{
  "d_model": 128,
  "n_experts": 64,
  "moe_layers": [1, 2, 3, 4, 5, 6, 7],
  "router_score": "softmax",
  "balance_loss": 0.00706,
  "balance_bias": false,
  "vocab_size": 9349,
  "warmup_steps": 50
}
Below are experts of layer 5 (counted from 0) of a mixture-of-experts language model. Rows are named router (the router's row for the expert), gate (a neuron's input weights, with its number), up (a neuron's input weights, with its number) and show model dimensions 0-63. Each number is 500 + 50 x the weight over its row's rms, rounded and kept within 0 to 999. Numbers have three digits each.
After each expert's rows: a language model's description of what the expert responds to. This comes from a sample of Wikipedia text that the model never trained on.

# expert 32
router:541542506533563440571530569519470520446457498425499585566514382513386470460475478490509440524461575544543553563563493367479538502590488565465545538537427524536473519509550479551497534548411491
gate1:518471461444479383571594589550547513472621484520544422475387485491545475556502496525552493562588545516499591551512525596446518538554513482444523463498575460455501391499532567552483447483475484
up1:571514463397495481531496562453569507513552533501544451486437440609489483557482508487484497501529554553491632460538457592547496545517540603519478532480525577439503586589471510578517518436502568
gate2:460599534525456548462464493518521546581452566545497439552489494471487497503510532506554502476519481539517517562548443482443478502598545531496533493568570556494480413511510498549582506563495517
up2:520517553496454512642491559433434394429550484529499546486494484414446468460544530535557474526494465496530514486504565470530575459597342510528510471484419559579539538477500489572565499477569536
gate3:497488529493558452537411421447493538511536566509475455447517466563402524478544548516399523456412588381423507524463587518509437599525439465441577535440550452565490455454410452560527518478523556
up3:467570504472517459513496579523464380473468495384600540451518516484456560493502416542372439513423452495499496527460550473476453524500563453488570498485502405407457568490558458544489463521410488
gate4:464531582506483481436498483504486488571403473486591586559436473493534511498532504485663515528498474486522573493550510541466514487520562571521433479474543494505496412492498482477510536540561498
up4:527461476493484507540567506470534495562458513454438590485462526374496540490440520527458441527459504452470597462422411502502522520482541441485498492490472588410549553505497409553521417516538517
gate5:506536517474500503435541559471525522505385480534484448437542553515465463478507418636442567483514443570481467517542518466478594490495485598591562555479574526468500385482488481467584470501488590
up5:433562520571469493503509574420557576545522464572581520529428472546552513555446506483483471544450472544618470496489441441529501464533508509449497483517508415487506527480577507502458479519468507
gate6:508513459565478455484517546491520509444479420535449458539456411501514574396436420459428470551462518546518509500524463415442573494457540532555483485523575523533508428516426453585547524496464524
up6:555485468533485525621605456532551363413559491488452520463558499507529568558471493498593523592551499450451539513551587483532490383480548480583467518482503480604511519507526462527508510541514563
gate7:482523474475432413468512486678457416402536537447505527492543444496439485530434375505418482500509517561487546486483414549428478526547589609369543464465441516446506436468471492490560532459501534
up7:486455527484484556504589437508526464433500555567520430574462587462492504465492454475544425515482573537579585490520497633501566495453488513454536405547430399532478502505561532504473435451428547
It responds to: Single capital letters and sp/Sp pieces inside abbreviations, acronyms and names, such as U.S., SR, MLS, Spencer, Bowsprits.

# expert 21
router:522429510536457368502444527505470485394539442559482453474457480451493565468559514489439426611480533465472495595540382469513453423554539556438537483445602553524597459524513507540502523455473609
gate1:551469503469565512515577477432599442535495534549488419517485554443516503514563392505439506434471532531598473533514513507472448529489484477492402583559539473445495462537546503504415482496440575
up1:511447490460441589388420432550572495540491557500463518511502454528428470458526419453541537475488419435550459478546483428563604479497522556524489442398474493538475503497468580547602459429463466
gate2:496469575454539521534524516577431504507591485559497485460571495515488416520506496466467565494519515562519552539421489480495556546487526514412566534514478494488511556587556577338440499470521520
up2:521563500497574569461404472436542463435520455479432434417547491481523478424436486454461489590526475545441481409532484544424416408497452510539492535531446447492539470440564516594437526500510411
gate3:455437496482498491507542517512525471441486505532503460387455480491463515532537432479470482453474548401543539526441404559519421501609447539410456532440616525470510469521424436475449458504467499
up3:495475553517497532608526383469487457517479581500468545493549488586580516478491511536495595511478518591486521388496476502565459446441480536585485462390395518524565604471509497545504500484452405
gate4:499445436408540550499543486535492503547534466474473511554472508460441478545545559468502473586530505488543363476486540453461494477517503462485521397427545515557489375509544497489518583554462457
up4:488553495416556425459418470489360493405380491495546506508515478443516506480515542563485478474554543647507576544579482559559480518569519519557434542505474523546533449541488486567539464480531453
gate5:544494601455500504428585484548540471386490554551523510467490482590488612501545564457529488473399505500546483453595383540501522597526488460607492455477503375488465495512507472552544445529506539
up5:454391484436510514513432549534450522503494586589419582535462548567525495561482548494514448539517499646426454458558468466455507435559496563582489556551509407623557463420556532502512504468583557
gate6:522498609523527433485544577433474439508640426474427528453589441459496485513472542463492532526422498540491487599437423525464592492488561451439488538482490546397438554551520560522542435515540490
up6:461436467556523477450569564503362540480535573630447451506528410487460515519576460557539452469410503474478556486511430486496526460479531486398500516451604569434538537413469549484518545414446559
gate7:526498563505552619574439456543382490462549476518491483513389455390600417464416469567559453506501481532515552526575443497475493477586526608434511421477462543509446562566464559574566467591584441
up7:468582610640508550502447452550468555504583555525488571535536460522538383526522495544522490449534521505524507506462456427492452509504476475520560520460471484447466436464456551427514508470492480
It responds to: First consonant piece of a word split into pieces, such as b, st, sh, g, C, S, e.g. st-iff, st-out, w-edding, j-ewelry.

# expert 63
router:395542458506453580538515451537534415530495608591580483457453522433430469509473422480532426513471534480560504478464562516569562548523569431447528464510469433503406394635560558428456463431483585
gate1:521356605509498541457428533521518485473418427476594521511456550667486528462582434458406472465554455606548572483520468495491466565451558480457502529428496503504431500444517576539512554565492522
up1:456517482564526475528535442460486574534423462554500453572467535526535554560557472568546552527491490637567456487511571524555587489587552520479565505439466518490548543415398457527426506523502462
gate2:401529451444465554365528507544565521515494420469539562468408462478514424536554531513563488533520518476497421485516607476541519425447560475471469464537521549460532506640509553479496467543481477
up2:460571482608472511463488460601472511579564595515446403534488561572523445514492545488421492562568478440448468493520495429531467541455517503563508449432471474445538447538462399493505422401486473
gate3:526517503619529557432543531483519457480448538564420594489577486491578543481507521524521466490542431473505608517476553479541490548444549501401451434521582532537513586604585450516485526386481522
up3:552459528538541552494465487511392419511518504490436608430436509504536618500478503428493484536535509432506531509519363439578513565426494501593479385496588569558462483483505492512491573573450463
gate4:563544520501486434541641458549558421494473460438426595531509464511533481564601583476501480424548483436576486547456529548537480404478473450387403542461509442501546517544502508449486494524537570
up4:512492521470471518500594499578526578509522455507457614582549531556525468508521557486510488517557521499562477479501509594404512463534442447462468546454499526586535453519572451577588504477551528
gate5:440585432507563511556503508580479475557524442505566584480520507621525518446555437361511533506460433475534497452537519452491474495427475490506573507567533478526509534479498488444505525561523453
up5:514585623584511520460497532490495469504531477481519500440426440571493392577546531516538426508529535500539495538556470524454568475529497517390504581533432514565569557428515481422468455461507458
gate6:432511439517519546538568422532559526464537518425474437479455543470473513456559538524488579485511497505548447439527508542409522508639489557536528465415458530407524467508548494595542471462591468
up6:489404513511577516516518521569522427539543562521370514505506495517463459520554527492555431496490430493385493544495577505502447523407478495513528549404499509370544525471527442531434440467534596
gate7:415520539604495448491508466458568524474441540496480562457490449539446558506488496522498478537506547468508542488429420522480458551451541595451517527441499531447545474543500455477556417466501567
up7:392454515462581421512477563450416598542502503416466504535569494487456473448440422441459463464494480557430505501502499470457487490492476498585489505439402523468508530541508621467523510479492545
It responds to: Single digits and small numbers in dates, year endings, ranges and scores, e.g. May 4, 198-4, 13–14, 1–0.

# expert 45
router:461471555552477386432481457449462462437553516413524493397479523552426555511510484457376505381528590523517473493537525476494478445508509529463446497533510550421492557465532536478469505549447483
gate0:492549428503491573355508491500526505530462416472583446535440463542637378520502540386494523477553531455523452468604492538490533483570467503538417540534533452564425448438443482544551511567533431
up0:551498529541514461456511496432545316524450559485604492559483455461501437549479516409475555539485504531566456469501546592547543484527445439576515464419504607466468472509608469561549561490429405
gate1:473431471550503532465479448476613460503534473536571593548444454481506475571479516440501518399472589628545472453483552586537507465436455468531467552505478499566511557629500609379406575519529539
up1:433585465544429464418548497473513498470526554580465473452542601526491346512531446487449390518451471491465501537551534489569473562517445572457482493449473523493430501411512585517470509559436434
gate2:523498545527412520510542489455485552467489530503526427501489532458581453342481505412466474450463510503529510443520515541582629537575470474485390552521447522385472534463464510466476423518454356
up2:493540531467435420507501473531597439539594547528481452457607556493486445463487519517502411489500485533498524508568540512565646504470508455572447532445487493456480510474378543492522523510605557
gate3:479481462480506476462444542467572353423449541501551519487527462584481504523535471454498502547527515501535625490526460548494539450417507568536520539493555443447483577472438482469507445505555436
up3:484542551452474514550527519499437545551500469476474507519441542576505531511508557492530538484384536456508449457445418563467512499525514498479460566566432452462544555548429425503490424594509616
gate4:429506593524461532503574512581557446506540522520535489493507601560419560528515568513554463574498536441396491541552472507435572440566559396448436495613465550541484506485495459467524528497454507
up4:438424509565472535498561506511522566489492441518466471510580461470415569453637543508591467532467477578467565509499475527545510450530594487543501413518566487444450536535507412487392635490496501
gate5:453472537534496442445476429469508486483466573557500524548504481474473508499520562433492564548450516400520572437476480624500464473460461484493452495467534489537462473512556504608591516479444579
up5:526595470418442548467446522547500634516504490460515481521531492584433480588485414465486507573460458477555420587435506552514448451589455487547522556518462420472552543490473480429460474460545416
gate6:472513488528467532501526413491520415451465530541503515402494612435514426467576478489532487539527509597552516424430457543429400587433459424462524483562528493451486511478514544446566465553510456
up6:465507435421473481510488432434474423467540490587461380521509436477531456525500557493490530517535520422571470558440495474539477467511546610508517481576469659527473453496356550474443500477453563
It responds to: Hyphens in compounds and ISBNs, decimal points, and year stems like 199, 201, 202 preceding a final digit, plus prefixes ex, con, dis.

# expert 1
router:490515496508499457570466477439458527598411548503535521463571455502533490511512471408417552598480505452509569490481517446530586470517440546489486502495470532466444551384569490496453522431439442
gate0:439481464469542514527514475536389425529406595461435592525447385528507429492412467496507479473509450434412542567488553507447550512461412536454521484576511440545482566450476496511574483520455587
up0:495438522490528501501588443411441385495458481523512520559524422423444535534463525542491461504469505473572538464550465513503562532528496460486445451558527500537511568554591489535530402601579459
gate1:393497578406451514452537518552519570493546519514505430509476511410490543460536550401489609548509465549542511476525531487490561442551517450575483470500535451498415502567389498501499444416526554
up1:501568475523485423526554575474458470547404599490450476483484546552547513431505483528521447423489518469506530588478425536507468520420568557529459456565521587516522590509478473489508537407503505
gate2:485519505478373508546565572481470531550520465486492551508523614596604465499477501550590468462422498489496588515469632473521543554515456494465506485457564428471561449489486523398437576507480514
up2:558473616443497520529422517477441472499540488468354444509392468451549463436497483493499458468460452547480467514502449549485525457523536523490549448528512547498425558474480435432475473505531481
gate3:429494488541410494485598556497529385537477543408564545458494530402567481495546468414489464430464515502448530500480462428487580549506531425426519510416503447471549503458567516400476510580434572
up3:330475452459450441514558503497471480472481455445445538498491491482456528497421568472449478465508469540426478433506411483504471518469513416591453473467430500488430483518658504511527517519546575
gate4:526563467450528499529576463459518523539545415455488503530449461540538510445421543442537593543434500511478526494503452480443452513522515456527523569534450439527529560504643504517532508477496440
up4:625445541599486600533514577525429451498501541480491556549474568569459391616407562612549518487538391490500463467604525539468549507506566496519530500432488381501499493523526547499553513569498445
gate5:460530489475534512488456500399547439487532476536535461612542438593519485533433486513539535527463495473434432474421402527453561452499542546523618498463493568443529461416521454507526502513483457
up5:510484546568494555532504410425475513444571472539518549436446579504473526541492554493413485518494490588427449472646479577534487474553463449440460492489447498503499435457517445592458522538478473
gate6:507561517505510491485598558429433471492464498604446463508494514466453462561391573367517398459414468574548481470471443478530568569489546437473520419480542524444463576522579446493440406441500484
up6:592478577474508441531526590572553449518511450424539564569549520491493470444591431557400441526522551414529477496465497459472499515478510499527496553468537538493580476470436579437450529455480493
It responds to: Single letters and short fragments inside foreign or unusual proper names, such as Sin-l-apa, Svet-l-ana, I-a-și, Ar-c-adia.

# expert 14
router:464540450520522528484462605528562496539602489549441534532486471460518450468428489560556596496445549485555465553381417545413471526464552461459530473458475522595476411574461501435503408538518547
gate4:421533570617479503558528478510545399529544507458520429470466499446489555555454522575545431512519521444492482590446478491493554515483573570425473404556456477546546425569425527392474536519472491
up4:524558521485487469549532487575462461494544511563538453527451575508435489578491438431542515577496491487518493559467502533537499627554449484532492518598432520454459566452414493518468492625449493
gate5:455505462456590457495535532580542580403507542436348472404451546437540518523483464573535544403480520548538482567511471520537536569443499479534519522498570446540542579521498521471454478511509491
up5:590514490477592496463496475466548477534416550543466525463522465406506492447440483497443473460516418516396483421502517500423527467487369491562503449535532570532490401425478502457550476489494499
gate6:462483434509496404497545528517585438485598392585567507498531468523562487522534490499536579470509463578564548484460465560475502444445583453450472489577476522536495552484405532444449378547493456
up6:510545507500490522472464486502470525560513528504568590495417500375552622493515534529520459562448477456436503555477446555459497523514520466513554532545516468467533564500409441476474524596460561
gate7:509565440517499412454562496476506506516511461511430439469466479367498510573516531474472487599506545456460563502425424601556488370516577496503496507445499476487416421510443501513441414433529568
up7:487525338523481471439291541588532509453435483524438489482496438470539526551456491490516553513500450489511552527436492500577483528572510474519578564486468461574473508510530536540516503447510451
gate8:491519442493496450426472524438481423455511536498486475469574565480569508565590550420476513523472486483487413411542404484571428491446599508450471426433558518539472522463469574539447460430411540
up8:472573584559578533500541572496578404544572535421606426536479552491493426479588468484495525458501467457484502486514485537435542473537583540527499632577463465561491474490482465531579536489534534
gate9:474528389560646418632470550562538443541452472547464495408506561478444592540426491509482543500492495420538480425387491467423551522523476428523530494464479556581511527587502587529482498463447583
up9:584514525481429501494481488457548485461555537496418451452483483453442504499571502497402479512449464500369463486591480484556403484428432487539460483511510558528620559534443492498444548453435384
gate10:441534443466554564466496556531588504435498493579621477535464459590501490431441467519477578581453495601513468551471528457453465551556489435479431503480483525543476469543460673521471541405533423
up10:565454561503505504577511417504414508439533428500527540463472476572533501491591482502530553481618472528474504526470474442452476446407475425463497509513465569455539543465466437594462544521558455
It responds to: Possessive words like his, her, their, 's, plus verb forms and endings such as built, moved, -ing, operating.